{
  "n_layer": 10,
  "d_model": 512,
  "n_experts": 80,
  "experts_per_token": 4,
  "d_expert": 288,
  "d_shared_expert": 0,
  "activation": "gelu",
  "moe_layers": [1, 2, 3, 4, 5, 6, 7, 8, 9],
  "n_empty_slots": 40,
  "router_score": "softmax",
  "normalize_top_k": true,
  "routed_scale": 2.0,
  "balance_loss": 0.000611,
  "balance_bias": true,
  "router_z_loss": 0.001,
  "init_std_router": 0.00633,
  "lr_router": 0.00225,
  "n_head": 8,
  "n_kv_head": 8,
  "head_dim": 64,
  "vocab_size": 8192,
  "norm": "rmsnorm",
  "norm_place": "pre",
  "norm_eps": 1e-06,
  "positions": "rope",
  "rope_base": 3570.0,
  "rope_fraction": 1.0,
  "qk_norm": false,
  "attn_scale": 0.125,
  "tie_embeddings": false,
  "parallel_block": false,
  "init": "uniform",
  "init_std_qkv": 0.0352,
  "init_std_o": 0.0,
  "init_std_up": 0.0352,
  "init_std_down": 0.0,
  "optimizer": "adamw",
  "lr": 0.000979,
  "beta1": 0.9,
  "beta2": 0.95,
  "weight_decay": 0.29,
  "lr_head": 0.00666,
  "warmup_steps": 311,
  "schedule": "wsd",
  "decay_fraction": 0.936,
  "decay_shape": "sqrt",
  "final_lr_fraction": 0.05,
  "batch_tokens": 262144,
  "seq_len": 1024,
  "doc_mask": true,
  "z_loss": 0.0001,
  "train_tokens": 1809000000,
  "steps": 6901,
  "dataset": "wikipedia_en"
}
Below are experts of layer 4 (counted from 0) of a mixture-of-experts language model. Rows are named router (the router's row for the expert), up (a neuron's input weights, with its number), down (a neuron's output weights, with its number) and show model dimensions 0-255. Each number is 500 + 50 x the weight over its row's rms, rounded and kept within 0 to 999. Numbers have three digits each.
Before each expert's rows: a language model's description of what the expert responds to. This comes from a sample of Wikipedia text that the model never trained on.

# expert 27
Description: Pipes, semicolons, decimal points and symbols between numbers in stats tables and coordinates, such as | in score rows, ′, °, €, +.
router:523475482520598416545538527573472451562451472550470509460497483495500510573575519459494407509626496471524477499585496484511500516572468480480471526476424546478542464413456533562533504425435517468483460416504581557555575526409435458526582401507469542482579445487432491462485514479500506549514546428519548490527481532574389442659471576510520502510450641521451547424556535508454411441421511524600476391517519547470538587427463507552545473526670569513521413512463478530612514520496433573574501510444442499418433445566530464589473458457564525487464520512567461471509482505480609565501453515534469459478519461522513434479586571459550493476418579592459466413579561545498498518468546483503506441444524477424469465493479537485466537451395526503531501554563438405438496486529562
up0:572481495484500536528457483597552459623459476515451480417455505463463532510503519545564457603484521394484516579507512556577579483464454514602408592525461506577473499448477584590440489518507524436489461499492510521532577544503502488487587545576488417539483462524563458503489492517495471533458516408540486694525490503564503421513573463530555463502517475446496532456514482500483484516551491462525471463458411554369446487498528446500409512470527533487441461527467540433527508576477512467430399510589498474467439553451526411636502493450559395550504475472581485474515549485556599481479490543469512541484410494533534470477406444509459474520533454511474456449474562498493546490428556502490487476580482439535489456544511399646365515518535517383453526538547511538554481484502504
down0:528549427465486560441491513448576498500437475536480460480508495462550524590527561583513495430522500541482502489564446586511516482503483488501487411472472487543539467458536462440493411493467513540463587596486434457503560554518489579604510498531458472410495479509517484502492540522475518446389581507522558492468522544553485549479555480415515603487448507579439468391658483490496544518571475462503377535435457482530529464396509540502537534506499424526529493528372524488489402473574499475469508484440424561455497525513500543490585497472368524440500448417530592511579549458576599532580540447413499462370500557532544435506526489539479401543447481443511529565387457494573592561488521516474423567520526483494464374484522456501585447516629578530481547420500469553439443564503498
up1:474476533555448482472477468472452478590587553440482534543568524448483492624502657462445448546577443561509454497578504562547475441561456554470387591532492574532512488553515425578495489450537524553522442437504480451559473525462539527473609528457512519525426459453491553496460587497536485509452490544553488549497433502550504452459470568536547544453504556525457576428528525514458388463516547539485507370499544514544579478501465579542503533478652517426450533601586495484552468540504403477568490449447541456645465503478499523512452486489474530449553476563470518394539455475513554562505512533556516469524518571564524509579467415506534469513514473530574529453485596586521577516391552475488621516522557444450427563572440505516407520495541487484526446500502452477529509536582479
down1:408547531529460505567455489430580502503457503473609508484540446473431498599577505558582434434452547536483504486441478444552574449509538551556411582430472516495357579545467495474546522617506550386446500502510520482544537513464518506499519590493487530497523440580486421458490435488606485528493458512475458544447551556525491476486529572526431640461455433442559566519488520497531498516483488488506451589401521467469471440539470504518484527442512529520548510502503462474523459538445574532495498489494542532460507544504590489555490539552467623479491468447477472424501465562601523485514557423574483404421483589514602549533492493507568512421559374394556473439505466531435539443461435530499421471460608405433516527428553580477565506528577502482460465553474491504496434520517469
up2:579415575513670477564544539490573464487482515606519518539452476417461570526548466484535442459497516592488427467567468383475482482480483527529474540422483469503444465461558568504499504438486570503548448516568539592531561470534540367551474451568504564568516428446515555558537443477524614471520533457534453506478390454467438587452478524535549414486562568455468434468450467495436503438463437532520476512562492540449554566477479485430519454506460621497561411429454506518486395551461522475471562486579495470433516396426512477453500486500504538498502507560549505515493368522434475536392538377560535500536544462462518502507502479508498453475491536568549509393529449539497497544534534589459592524480547533532465520569553509586457445529517554442460485481525429544450499479477560
down2:497465526499485514456435524533531462574467545407506506480531457548496474566506406556521534581488464574431577484517440561387499525470409539509520515454455470523501476526534482540505504463467539556499515414510603494484432465541545398439506515443534494437501495490529468510493485479471513574361529509429489558578530423552486507555383594437526419485534543521516486315538443455590436482432626456426509437538594515584519569440460529449472558421503503550432495439483518487463501442509433537553491492477580499504507583533365534454573469467492427454490556507516552472572487525493469505570519567391521513530465483513508461456546588505504449426564502409511493512443540504575418508479573489506484442440500604577476546513395423464453442428504461455451555517522563495538498472451523

# expert 15
Description: Surnames or their first word pieces right after a given name, often in sports tables and lists, such as Young, Wozniacki, Divac, Trabert.
router:549578511388492516551491533484512455522538499511499444541521521384486463516476562456551428584438519487504473495548554512474574519548522521518446515520447590427493612536498493438523434549507560498518515495542550523547588455359548403541545540493482508510513459499503411414410501515445531577443520424539545511483539580510518529493445552499485494467432510509498490440495552514435500397449433606632514443416479590412477484527462563587412482388555521478517492487555459562555564583536479513589447541372455509511462438561539463538396473503483395513451565541473462454454497466479562496570416550604504480482515409440588533379578533443471434491403577523372376480535566482510539511423556525529570440465488468486379569498424491542497516400560537502546528531515468524511488443506474
up0:511485491509562491545564607499539668522515405567451462551516596523563541435459541525478533473453516588504454455521479574532512493544531544575489443494458464449426485499488453499548489450571490474507491493611536513456469521508430564597534433464590457489546556525514391581413412465500498545441420501491509485514491504538504383470508537523573429514491501566465505451479492603464431415462485542528492525535456522471453402553469466541442436517536532556488419529549532453475453531440521458569364451565531489498390518535510523415507399552512479514447455521464485493512588447530501491518435560497516378496522537440553458519541516531442472581477526487582583442431548493471502463434500542507543542501501493469458520457477585523488423433487506512390487564544521533553467597460510
down0:414558450426430512448467481538528498513456508406524364561463459547527454468566491514414532486584535495541549502518462372435568493443421417523411470646451452482536493461551478492515429489372548443481572504440516510429564583452480490563474472540435491528553496481535499493559542514396561498519559486454528535567467370451456420655502504515446574505474506513473612518736489387592503498485479467471446533521614466582543496464526538429541498532588562525463479582574469485490478522500463518481619427401494633471462547502482515502555532572413486451558487503497459555539389456610511497535502575502473525533485516568530484530456536500504467549521416447536489487473520432529383451483482443524438523516500424535566501425541584462486503442468420461442480578525462575532513525508484
up1:487553505567549520474520462429540481590521571470470507526571519502567539458590513559570574525538437556517477501484476490479585545570522474570411464534386406463473541496543489497457418464434526497537431449567559480527529463489472619525557429507493530488520451549464522465552486561564474517442503523569597444511605480430485423467440568524505567417444555517521488458529468564450526509479589416561431409580568501493414486416450520434471531507522426482516478461447435384478494445505417521465453479529471433457448462582585424573472529543443496399511471492600536444550583497418470472457473493580445514500555420524527590529458493550479475492514458566486420494498500560491381482427542467552548474577542472512535451438535505480450437414531451452529559483600405475454488492449545
down1:552517493450640479484542517545453496416531436378474558530538462523541536547491469458510496478513414392488521587500479475529464517508611501478479508533457475454556569525532541466483499492389575521631495504522532484415542479537487490497494498452505459545476420454538504579537503552518498527459492515483538595374487535598550543462443443567519585488409489453525494494400562465480519476575485456539554492494567460480440421460554464478562490536508517481455488449498500355541523563557517459499445396517473509427440586373455534542527437492374469406565448497485556461609507495533471490475463537579483441414538430580539567517490501488464457479537441601509499544427536476487492543430496465509461595528524464538524530456484454465501466419525470505598514559509403543504465484460559
up2:537549480465504422534471458559532462514454501539451538442424482487572583524543495461461492486561398429490557485590464463489609478454441440489483528541469527436508559470554668585599490504462605647560481488469419552534576561502507420527441466512437451506460445495512437423497487521509547521569575442433567551504607454494455433551475515496541528529552519496446480496547494494511543534445495450390513494519520470576545560515550494568485445550405518476506560508407492541514486475543455457472505503463442498518504407408538436492598580470465515467488555509540525475464487502501469489561643472574498445493495655533557481576548487497537527429541432472519586515483562501497455480621439421496478473483495511484582448438559602541551557530522460402509472507454424487481536483505526
down2:432522608437467530559449580531549583495511389476562537509542441480472554509418484537532486530499494471537488589429525570584552397478513482522522439557532580516466537471478564454492502437523471474467491462548433527488510476454506496508518515532521382502400500491472624508498559444527489463491436491515565511426541637505444612465595470531498503582621476520482464444404530468530511426563455483495552481563514459572501467517500544595385572453464465432576447419418567547466572502554500533610492588467489506443500515493499466489524570574580555512496465470497518502649502466418570469580457562594534519480483509462504410513630491549456529523415436570542471531485560488489479527529523526456530406415442478491458429536519442422542532553483528514510559439516485452501444537453470

# expert 35
Description: Geographic and demographic words in place and census text, such as Western, Holy Roman, United States, early, mid, plus table pipes.
router:540574422415520490519576529616527466569531447533438537461488526525585488574501554500504486502548593490530400459551513482564499573569449527516430477453387477464594485423477565548542548469465544509442476395570550542549507453412505480537563463497498518481491380483479430455411586404479508583511532535578546540512448562587489443585538500528579465508516575510445532377633481481386423555391433511560492449456535501487537507548508484610472423492585575575532469581599465524519524531461454565493503510506431515492435363491504470516478534523533504553488514509521499444451428555411519620533477523551465427529517514445468537493491508459472448473497571585470461453563610474387563491480497588581560452494584530454398599525531461479551531438474533468530526532530481424483469471433541
up0:458474501472398542519543517479609576533448358449537543466418548416530458406548464612501552501504572375525521413426533445442488528436466473511443531492502409499492525515540498592528445484445520536466563502532569448542436480469469549520522466464411562524518480503484603552415440500555427511490553503507601623524576442471545553514583477503531431490506497516459470486513581517439414505415485542496492509456439500501554506532471497496540442354469433536501422483518520517549504542528448585537550532489485517465493500456571594488473524482554526460487470435522522442467504474454397409512481524465521499496539475413467542622500512493559523422414543371478486484468444461569558471488616458553505429478554533503576506534486511512504521461481502555564509532513542490394551481515475
down0:419454468485496508545545464494445554504523535579474592484469406480476519568522564555463536491484517467460446448570525487592495512533448476443577459497513524568490571544517469618529435502493547453543569513471511456472429577452440498502586475516586469546447495531538522426477427518506502444409473520543449500541452529541441501445563534511546470499527545534525538497468516517518532477494431508525498513518507529484589497532500487512522393401451466500501486386529526417402573453562546473490531569505451532476544454569573462488503483443474439543517502502431495478453467493570499429497591500466579603493419459515611448471518465493481567573547519492499526497522504552453346558526546436591513455465374510485546550555507488523414491441461522521468510403442488440566508505527527
up1:487493467442640539482520440553427542490458494476527510475463442490559449424548492420459440507570508437532494455583463502540480456538503526463501664558456529542456603502480547433504530532523518502468546420466485540471515573525487490456504395488466498574581527440510452556457531420529509542508537458506475485517460517485493584611552449465501440513543548540434483537494431525471474439538502400561480502496552454522476533493467571507490423456516474426531529515383571475470469595495460503411465556494490533510532446590436446504485550565458488462525496522601470499485516552514542535476419406403465593448579394467576519531468479483457533477487588484492501536581485475527539406461458439558485513492500463517437441492523548501455411567480553487434593502506537538498535520595555
down1:481570513509466553526488550563509525549538538541560532454476488492472464460474607497522507506538532502437547513501516454569465538473450490496534454498488640458511506526503492525422458470583475471468571505527618531443495567485547491476469490606526480529492495563464455470524460540451479478622531378438397533499537562440533482513519551484588510450473410500524435503538485509489484523503507413536524614531485437536478412487516412575575455497476451490542619505514502476537462401421519562437478493646444428513483476491487521450438527534584513492538450531522573449479514462454537445488453461470472514547511620470476476450477487541469469391524506522471539553517454468447529462450470509537433528450504479527465406452574519430557514642565497441465502423478585428598542574497401
up2:649503420537580419511589541466568346493441497512432428513567547531472496466493481500528494550476508499482472519601516491442495494527425396500454421544572465492432601497476525487490478426515478417509518450452555457560495492481472535484514565496456524480509447526547453524460533406554478504400456473615520574523567574580445436464569549384544555527548559464481396426489537457434484452516538440509569481440448585507499547574573563532456580437435471593527573553452458600525497455477479494496518563505428472486533457543477453478509467483496499570465485469486450419465436557562502511537575569597516521418485453445434532522599541499507546407515471550469478404430537521487522525380550530581500530489579522421490538434452460510525485424555438470584497472522420474451496424540529
down2:456503344520542415505520555555594576457453501414592494534494502514486481454536482321472536476400586477510573497403458541471515490516453443508461515501556587527435468531463533522459584435354454535550571475493492422461537499484469493508480469547439428528443432597442418459491583479546527499391521610453545546481514486581508522499480398484522476535528507520502457488527517365435519509494496515454448483481538466550493478524555438472473498556537476531536559559398534538576385427509589514437457532548517575434522536576431487508519486490491465598493448434492484493520462561462476426554491494507529458500443611432486505416465513442454495521481496551575504469465553389567523454471491507535478561466527561532500574498537482561450420514516533431552523482553524525465560497500471

# expert 32
Description: Fragments in tables, lists and credits: Korean or Japanese name syllables (Hyun-de-ok, Fu-ku-oka), units like km, kilograms, digits, Thai bytes.
router:551516406497524448557477560568491425512490480525516463413477577531524471547540480515511472579474539486455501470696605453485547586588431533537499554511448516525528522527530461491538388458483549452467512496526542481570498507451415524507486434490489580557584412545491413494426542442494492528456534457543545539533529441547432520532497533472509451462470531469381483390540521491447481537486483539561527400503535588443537517513485486580451511485577580465495429565480518522513539497458468528540515511432474544477514432515498481571438492549557423512480537539525445431478465465425497564542421493594474420496566426459502460489540536482517424484442553554450372469494599572514500435397579659478550421514543471464432522498465456504505593471414497494465582576569499471478450457467471
up0:490530483492554489513524477546553510542503496588490529599436477498548472406512503506489557481593574481505498502505535547434522513531495441521473516599469525578417443429593500524528479547450560408542487453553540452443533535523485505491498509458550448519553485431531483528481477448474544488548527440518605489578471581617457456548435475523499536604536504466410479487609470416480529519537443500474470546483483489542444524456437617561507396556520524494531488521423591574460533484530476515524482512465478497365525507520483397590374502593489540459474448473514540378413526371599552482491549468497405544548572573526471442468506518463504478469492440583436545580483563494498523491482546495474486448586521574496406443452553477543511602447548538435503495517500359452498517509467489
down0:470570501406590458441462580525410554452440520499467494594482489500510540426493552518566511558398452477596509560430586552549481528562526416553479503512491483475549555562512463475424462535528506547407367600555455562450558429530542457540538517458566567513416477478531495587550510420450453452470599446514470426500521428505452536466513444541555462420545438476477395694482501485498431446515607475468544500544459532582529447537434425484407479461458566426538523510514460563502562458559507436506481395555487548492536504581481464545552529540527514549535549500476510402459540559597507498469470518528441510577517434441495510482481544439485515398599520494427489515498593565508562436501443483497440553472534459510452479503576539454571477401500466461464551468534554644524455466481498
up1:532660521457493537455520512434493406414461484557537466462556480456516490505514557417542485535450456382467453506545593548536485508493362416499439515503524525453474482528446572485498488532499552513466547515471624534463540456465510486537479447499412472423463471529598490527516568506423519558557582442455506520604468480527607568488504535555446488528510494521501525503525538493422489436534528572478539446438525536484549619527533462430466470527516519513513451483415476607462589520595415548492532464505486506436485464537434409476495481532563550579512523454438454548486527512466538399542563465502517519436474536492511573533545566543494501506471547516523558490521547551550540420546418549568511428519483536553425524562447487528474505405417511532543469514522478464513532486565509
down1:445468532539563569531490477453452564427525573521516551571448519546461479506519580436502475544424480476391519662556471584470501439495354456498457555469489449499539508557480429486524347536461531539556537484450483460543422547502522453511548450435531413531467491427537468494522461556537472499488522498473505458501559438473529468485490585477477583456539527517497452479529560487491397514399455459559483572405539468504506517579509484524540529507488491605477468484452492476479440434524562532523449429499450425536535524438528473517482431523498474428604445468455485465457450464537519535521430489547480526491462493583621426551508487499577550532524520554460437513594605547437482467501535408506476544561482472487493489550486503448567496457455651562450549600484475534548482449499552
up2:500557490519521473571474510513598487481560468559519473503581543487439492425595518402587522498449416484437501492513510497560408525537445555551518478493433568419533422512509497556522412546474453550472478432580573428562461473452513516505486437473522592504497508577479472562560477503465487544517509548565454496483470577442455515483499460490577542402470560514443470409565566536421505548551473584584518439426496462551606557495440448404582433500466565435548432474481460417513460484519491465469517462489471503538477528484476539497413441553618452468572535425540548505479424453433519538510386481551488529602579522524463455471446483510517484535487496447508465513572460498514497459442506519454543482584428557484460450492509607448471581460465559470552521564538519486479640470449511
down2:446489547496569521525522489491530483455493511477584462538501587522494521430498534518532454494517469588567485539527488476434519544519583520474534479498409521455499426532478535486457482488434437490423458515481473586438487526553465533513554463505441490559486431488454524623458475531581413448550524545512474556598451531474491568428537481479545544395531535497519550544498582584481530459486558500523452524476438541474487433447465512484569452512457478426485528442500515496489460534487501475516477481428423536493505431525570588483424531390522582438626612512483527405459445563531530511527555554524501465425558488493459451490447487582534543485551502593491486466460457472440457480449512493541524441582550495463551515524525490578498606606453500521377444510378481514499510493442432

# expert 48
Description: Ordinal, superlative and evaluative adjectives after the or a, such as first, largest, oldest, original, and the old in third-oldest.
router:471562433496530505509515527611563495512455515528421444504487489554494420544516520449532453545597557485497440456579488503493513630516402564517503532539425500512537511485508510576509486451537508499495556484532618469643520459446374471572515391542541544494529467533489439442420479471467477506510564466478474578501477527539443461582546564465560504443472523557419520338561533516458491531417448514528566428478543527508451473481488502571432513497560556580545469587421488510527529536388497558541437553522466556465458363550562518540439514487532476514480548570516474381470441487546526564512468584540495416471508484480505492483495537446467388506446514607515475486532567520435512508470545498538587495464555470441446476493448496537455525457518544466512551532567544446573563447513498
up0:542448574537490439569469499575507485499519490469532404527465500488516475597488589472541555511524517504424622467485503536537519391448420615504452457489518480488440547523567450499487483516418485488509567418523525418493523525510566424559532555557477562493514588488433495505445525618585580509496423460496522468609416488508511521484505473538539434519496528543586556512505494577530472451541426667483478424463463457517445507485549479424571498499418536489534514425549511473603542429548486484490428518480403471474477509559442500515511456537513417498448484485430520482488465418475523553509593479499525489458483442483566392543554525493452439545398530608410444421554495543503510602396537585518499531428571417527475565523488453451474529536454548527474479501485546521567498429415524
down0:487473532487556461622584511446471471535464516540412533544510503541558578496629457511513482504422437499502476453502454445442514481514450468554484398534565532497533477483428440499507389526519526479503511516498486505561428545486490449553455494472534485509569564494568472532503482420503436574495405457598547456453537589487518467437509489436490490459600420473500520521527527435435553449455536538511525507427493552500459517512536568528485488532549517460451534453548583483520553563407447449472503535598511517497494462474568524508546510453508357589463452462509588479561418590390475458521512447550460472502497537506491493588614493424399446477445516490505483529520551479500545475540446512540522543516445540542477587493422490505438589522604514473480608510453442474458586518535605
up1:504514513500482524500501604445541475544467546623447518459458526525516499491500470503508514575434536501486540481488533565576616532407461444411443451466407495448486459462568405455465372527549529424501539541493535488482526494545571563543399435430482551509548560516551526576518537562555397529483565487488493414530492631535510441573485462536417468441424515526506499435502546489571492538461405551522463450500469481474574506467473461503509482512431600461529452455560472462546480511493548448457468515507450513447491425544491618518439555520515482633513501509484525479401497436410512441508561515457505430541546429466489491561432501458418477464450492538540405419485560514576460466553482496426518471581575446526498465473448405495472564553436501462520542452577514465538520528510496
down1:483552492449562437484448486455528557503496603546479504485526471544540436597442489501466490487534492535522386473543547441547604552623500587461518489457438433394488551553552452502540498439526561521478553551506434492495511481472509506524450568548440513524470510419571524476472464448484494514501344492514439476455549479520492373498495371555511568483522499480507498412492525554481450417434428457458523530495570575488452495440468479563497523490572409508544583531541559502468421588467453464520452464402546515568516423470469440543543554505486473523516449518522450499443469434500473547452524515549576440420482493445575501474523527390436553514513509493494459400496441492549529519518483482381444559508475477557441537463522451583512598530469532570467497471572538513458468471583544
up2:518356485476531498588565474547459528547584460412480470485472543443473498467495455502600550477511417417538552447428576568522523559511493493522598506466427483547472546596447487540499465468500609544511486456433404439440570509433452556458422529531501473487485461427574582471397525484484504507501453324527419510437463542520572492547499527499420561489525550409516622456533545509431478513560500524498507628503482508440503508541524543536489505489504515641549477483430440578451458497561446576455383499537501520528585520534594463431441454473446597534460524537528469507534562488518490525500486544490472487425427499456520533550473493499446556458487555539519444497503564618474557453500558537514562540597524540600507521603559538491529454535512544392509563469567452558457485520434427
down2:494423551497469564536545432442460543464585466450402550526545432486536471429492474462567552572544620552360447494499554524536528454401438382544439520531528498495468483553496491541589489427474485499452417555450531488490516608430554530493525506499460533498492414564547474589478539524545440463430479553482482479397574513466559430469467500477542467529398402585461463477525448481462419514501470488429485435498515583511529479546331565466490455488524479474525604498407498517520533528475530522413498498488452528397463510456553502482497489523481511495587439547520476478447490489452475542597584518569594506556401520549496557465456526405530486527525453529478503440492560524442506547569573535498413418560488422502508459491526517500615472447476524512532462554566556515478530490550472

# expert 63
Description: Thai characters and byte fragments in place tables, plus mid-word pieces like bl in published, al in quality, and units like lb.
router:517509408471574443484500489583432411546567554523464483469449469397448432537491554449514461574561492516551465493611632510451518546529562507544514457435458536509459539463457512544508396404449473453487502466581541502441560413553417517547530454425505525568492448506372472554441487518400500506473582524574587494524520518470494476579494607448540423448451540503407573469535493506425541476467438471544496431499439557454486568475461469557503498438579561573440530553437486498566506554494515574516500424417450513509519484532494496568454474522499450496418502556516435501499492570415535571473450500488482526437563416508562488431569511410466496490452631492451410424598534520465441522479535485505563506523551461494376601497505587564494520385498539486486619526489528448537502535487494
up0:575489486475483494520443470435459528487521526474557421532519494512493451558506491472529501545484467493443498517542539459457491498523512530470477579449448539569412529453496593522627423469612475514442595565494414569474515468464402431555509453465547576614533448489452456531457505400469512482413515545440501483466462519530391464555530504490501524504533369526575459483543576530462457470502470441555461484484504492507435456440452475420445483417497566561455513444484544599499389555446452506504485462552529581529521396563538509534464527473448471610497524482477411472476483533547624456477520556523441555594526505413517464458574514528397597533447418503495441433560561549548446517479553559560528504506492573459472469505483500495434538463462445506556505545576536501432522462497463
down0:446542573467462519540488449484505481430474571468544467493444499433555512548491469546510392493483494445564512502409386567525478534407555363563504540463526554500546492519425531468395512494517550478550427498479434532467531499552464423463582514596529379450516579537652478481510525439514458450540476516603494574510500507531479533489491482560487520511467563528518578488428547571504411557540414473497530521515566438483541508527501519476478522433516485498471454517422414505444487433507487483425529516493537554560542479493525494506486408475480442374531498641435514502486487484531539540522480531495466521568535502503459513531509471507439600584466525475582473448478389464431557472447463536557561500473462514509486444536450493464566520446462440542436506465566509471583477515452438
up1:448492486563566457518464438535457438522421526516528466507527570497495411482488445482480426538514550529434497506527441510459538470511480448447497450511562550497559484487500491512467525419523569466499578402568552507547557466523517553492523462482542556472551485521472530480517441389457552527528509362491533502500502486462507437521555556453508466501494544518494499494478458552456513480531517459443404444558438556528511460488405503436566541483592547402568511502407524564584495510429487552578484542470529423472448400453490456637490504527474351518413492567472511460508468525530478511450483507514514405454401537477458482547443499514448527432496525536532422531514531465563402468567535514478522473472523484464498534513448486450469484487518573458464512584581447440544465510429517
down1:506476521458546481461481603514477506521551520512513498509491524396577513501490533531531570637532552493467514494567510527552529559561570451462451450500535515504514536539479557424460552556539498463421474490557578491451513498419539409438461494434453461521536509438590477477478518521434570555457500503532509518550542498412520455471507491567434501405476506522507525465537533481520517501537536433446477503561514496460486592551459530559542539479543474395576479594452574511572505552552523542527489531473445477473541500505428381442379536448425492468529473373450425586532515491476583483488618547491548556417449541400448508542528449512544576565498507589498566480565434491493532569535477483592441554506486520477436506499426505457557526486528559397465434453543514478484411494408465
up2:423506545517596424419469497621513436463557454473436505517443493561576498489573472546459528533523438416544481559602434458443525480540544607529500448527556502495492438416572506543485469379528491473406491435478594501565492496523441570597556527504486531557488518489411411461466463456488463482578420512497501480458502574648463486583477491515432548406628542520455496465465432523587508427469551446483441512498537523570509549475357606604514522420544447544519472537376445484506584559489468551467549512441510545494563561493475558479513550522416473523484488556534552449432431446425436558493516550497499583428465383523535467441570413446505478463528528592516531481550540508556588555578490453624573542507403427490495584526463498416534572476520464550539482528492466593557527440630460
down2:521510500482447587541520446520486431480570456436491348518508436552634473485568502629511612438481527445419478462445544447541495433504416501465412542509493538578495516525534500447424509546525398599492477536526456495500516542474472502478487496498429419453499512547427535434480539421463478510461515436443506466483570502479582480570524517475499558550439516505541488601474484507471422446419521497463449472571576485580510465534527443573499567496600465511522466526447496427561468425455464525454528497480511443471431519570476505533496456585401529465468440496470462542474492398466523539583384522530530529352597556503349479467486430496487540477534477404580510517519540557533394493458444570501519468479470466452488539500537500484528462502485558504471510438465429504462490511497511

# expert 56
Description: Early pieces of Slavic, Turkic and other foreign names after a capital initial, such as S-zan-iawski, Q-ar-abaghi, L-ju-bljana, Cyrillic letters.
router:536547475437502482553505563581531433526495508634454444478458549527535455590494573431512485573486535421493442463564476491554526540525497503534415513429445548502536518464463463515563419541494607407468535425556510522465559460460469493534591493440467575465566452519468468454439476489458529510430528387492575447520572485590459481559523505439457432453490542528400475335524614553452493554453465452551499428493528645465580505523503568591526494397596524495487431456566439560606563494453415558490455468424394490400447387572506473494493467450546392556397551516530417462464456557437558588504522450534450456506574407476476521418584545454520488435473502614511384505530597557505522505460473478532581444534536467439414519522438453458483539422437469489559577543516529470501514484536556
up0:590554443508526504516474450525506495494484429536522419471516519510561535510464481447564437577509554502514444448444513523536513380567516538459458430533597507599479595440400442468522345561405543479464500544616469490454453455410529518551517533495490546515496491486434450435560443467461541530521448488609486567556501439500631535511484491464439578529480500498436600516486468552500417480481512527449513516495482453479418588418450498512569498388461544443562481534487557613469581517484573569539499432538515562453529422490474431468448474417470437477449507537441424552453561441478478540496510483527477575520538558470557507522532481416464417422494537595424441564522513500546433564553532549454481536527553592548554513616498560497457403541403462500492522525549510473479502513520352
down0:579419584542444581375545548446404478433555482479408510478467497507553464445532463553502525574466521529491529474633517489579519507507450458533483497528492476531412488463538494567558498505545527491499474527386626450468547512580503585479602462413570550508485550442492487574603554567504458486509529558580464527537517596430420496491409544512480386509478539463466540381500507562533466540467504500520545481551433521451581427514525462551486455547521540545590514469528435553449466478451500484481481528414552476546511556521482595414541433533420596416511380455526516484579522500477536485487425481480550519517357535378446468505441485476535486506506501494496546432429377484472457445400464514535454499493455497529413594341477497537446421494548585511462530516518469412510534523470528
up1:563528490519442583413456541480593499526536535438347540437499447493468455526546433505520435494469416403496547491621527490543479582579522568520515523520485453408488475563479534450468508499434466490384515418580566473579613525499496453462550498468533552505509525507399514506453412389533536549444610416580614478510410447446523478430531534534485508434424588512463517459520518450483493479496575489668456510495593586494447527479468457490489469468626414516501396402522464532595563528400599546523433552454458513505559541516506417440458465501474503425549492452438497537540513454496583468461444562520588551452489565546495553457504570457522540542505470441470502528539488488451499440511480552499467578455493443543521462536475517505482500534531489503445494472535458443546461545407483
down1:565500634477541557503481493447420543458402546422502538453540463507542487473498486547504443525495473470572509510457511528540428457550389517476439501475546461524536517565467495493426550529460409542360569573516466615492474475524533607472492498507425589565434479583466435482577548489500579515539527481440537451577453488530511518551517467499461511535564515480535429542486418487549537406544524529552541480630504504446464572539487522567467534483484484523523456449554443473557514525575535560499532514535495555477448571520552575522495545476477415504595449564555444514544527499468415501500497407382524538517547434573569540546518525538428471449577621474501458523575551422432549516550554477463547445496595462494426440452618484510520484490597572527520444496431477392444542509434498
up2:501505421424514494563475570484540567544510488430425521488510444437455426546463528505505491467558484530491504449537457521517557477522472497523519518496573601590489489474562465562485452535558465629392513559478574571488512479539432502521488432432483462455516405499490607543452454563521547506468579486490503556454507445509471529507549530535489481535467491486430502461538462562504476451432426466525578392477425442561532493584595508593516596449585391549461537464585526600561549578401563520474365514556564483587510601501508467504466440491548453492508532471504516489580489537456547497509527463456509495531473483525519409531599587522561555440469418554538522428437551481494536399477572478568578525449508502382421504483565596446472490445518477450576524486579382517630385472544519
down2:502529539515475541470537447549497440407523534525481486494532447458432445497590576541543429458487496429526523489537523436529542576471403469478522534518459567465535343517555630493431462532532570496400440413477446496543539471392546480527562502467435510445516434537542527532571504494485490541442558548490469515553423498563515480564455551471437522352406430546399559415542430481523407462472476489517464515593497535517596547455460422473518448421541473508484424497528479475467592510502553468521439427591548513458492491500459523467483489482488512542520447543525491501428550493533489482384584425502596470479587554450430598569437508521508571452535425441471530504571475466515504365511560502487505563462544471479623500505475510512435441485502529496561593492467570526432490523598457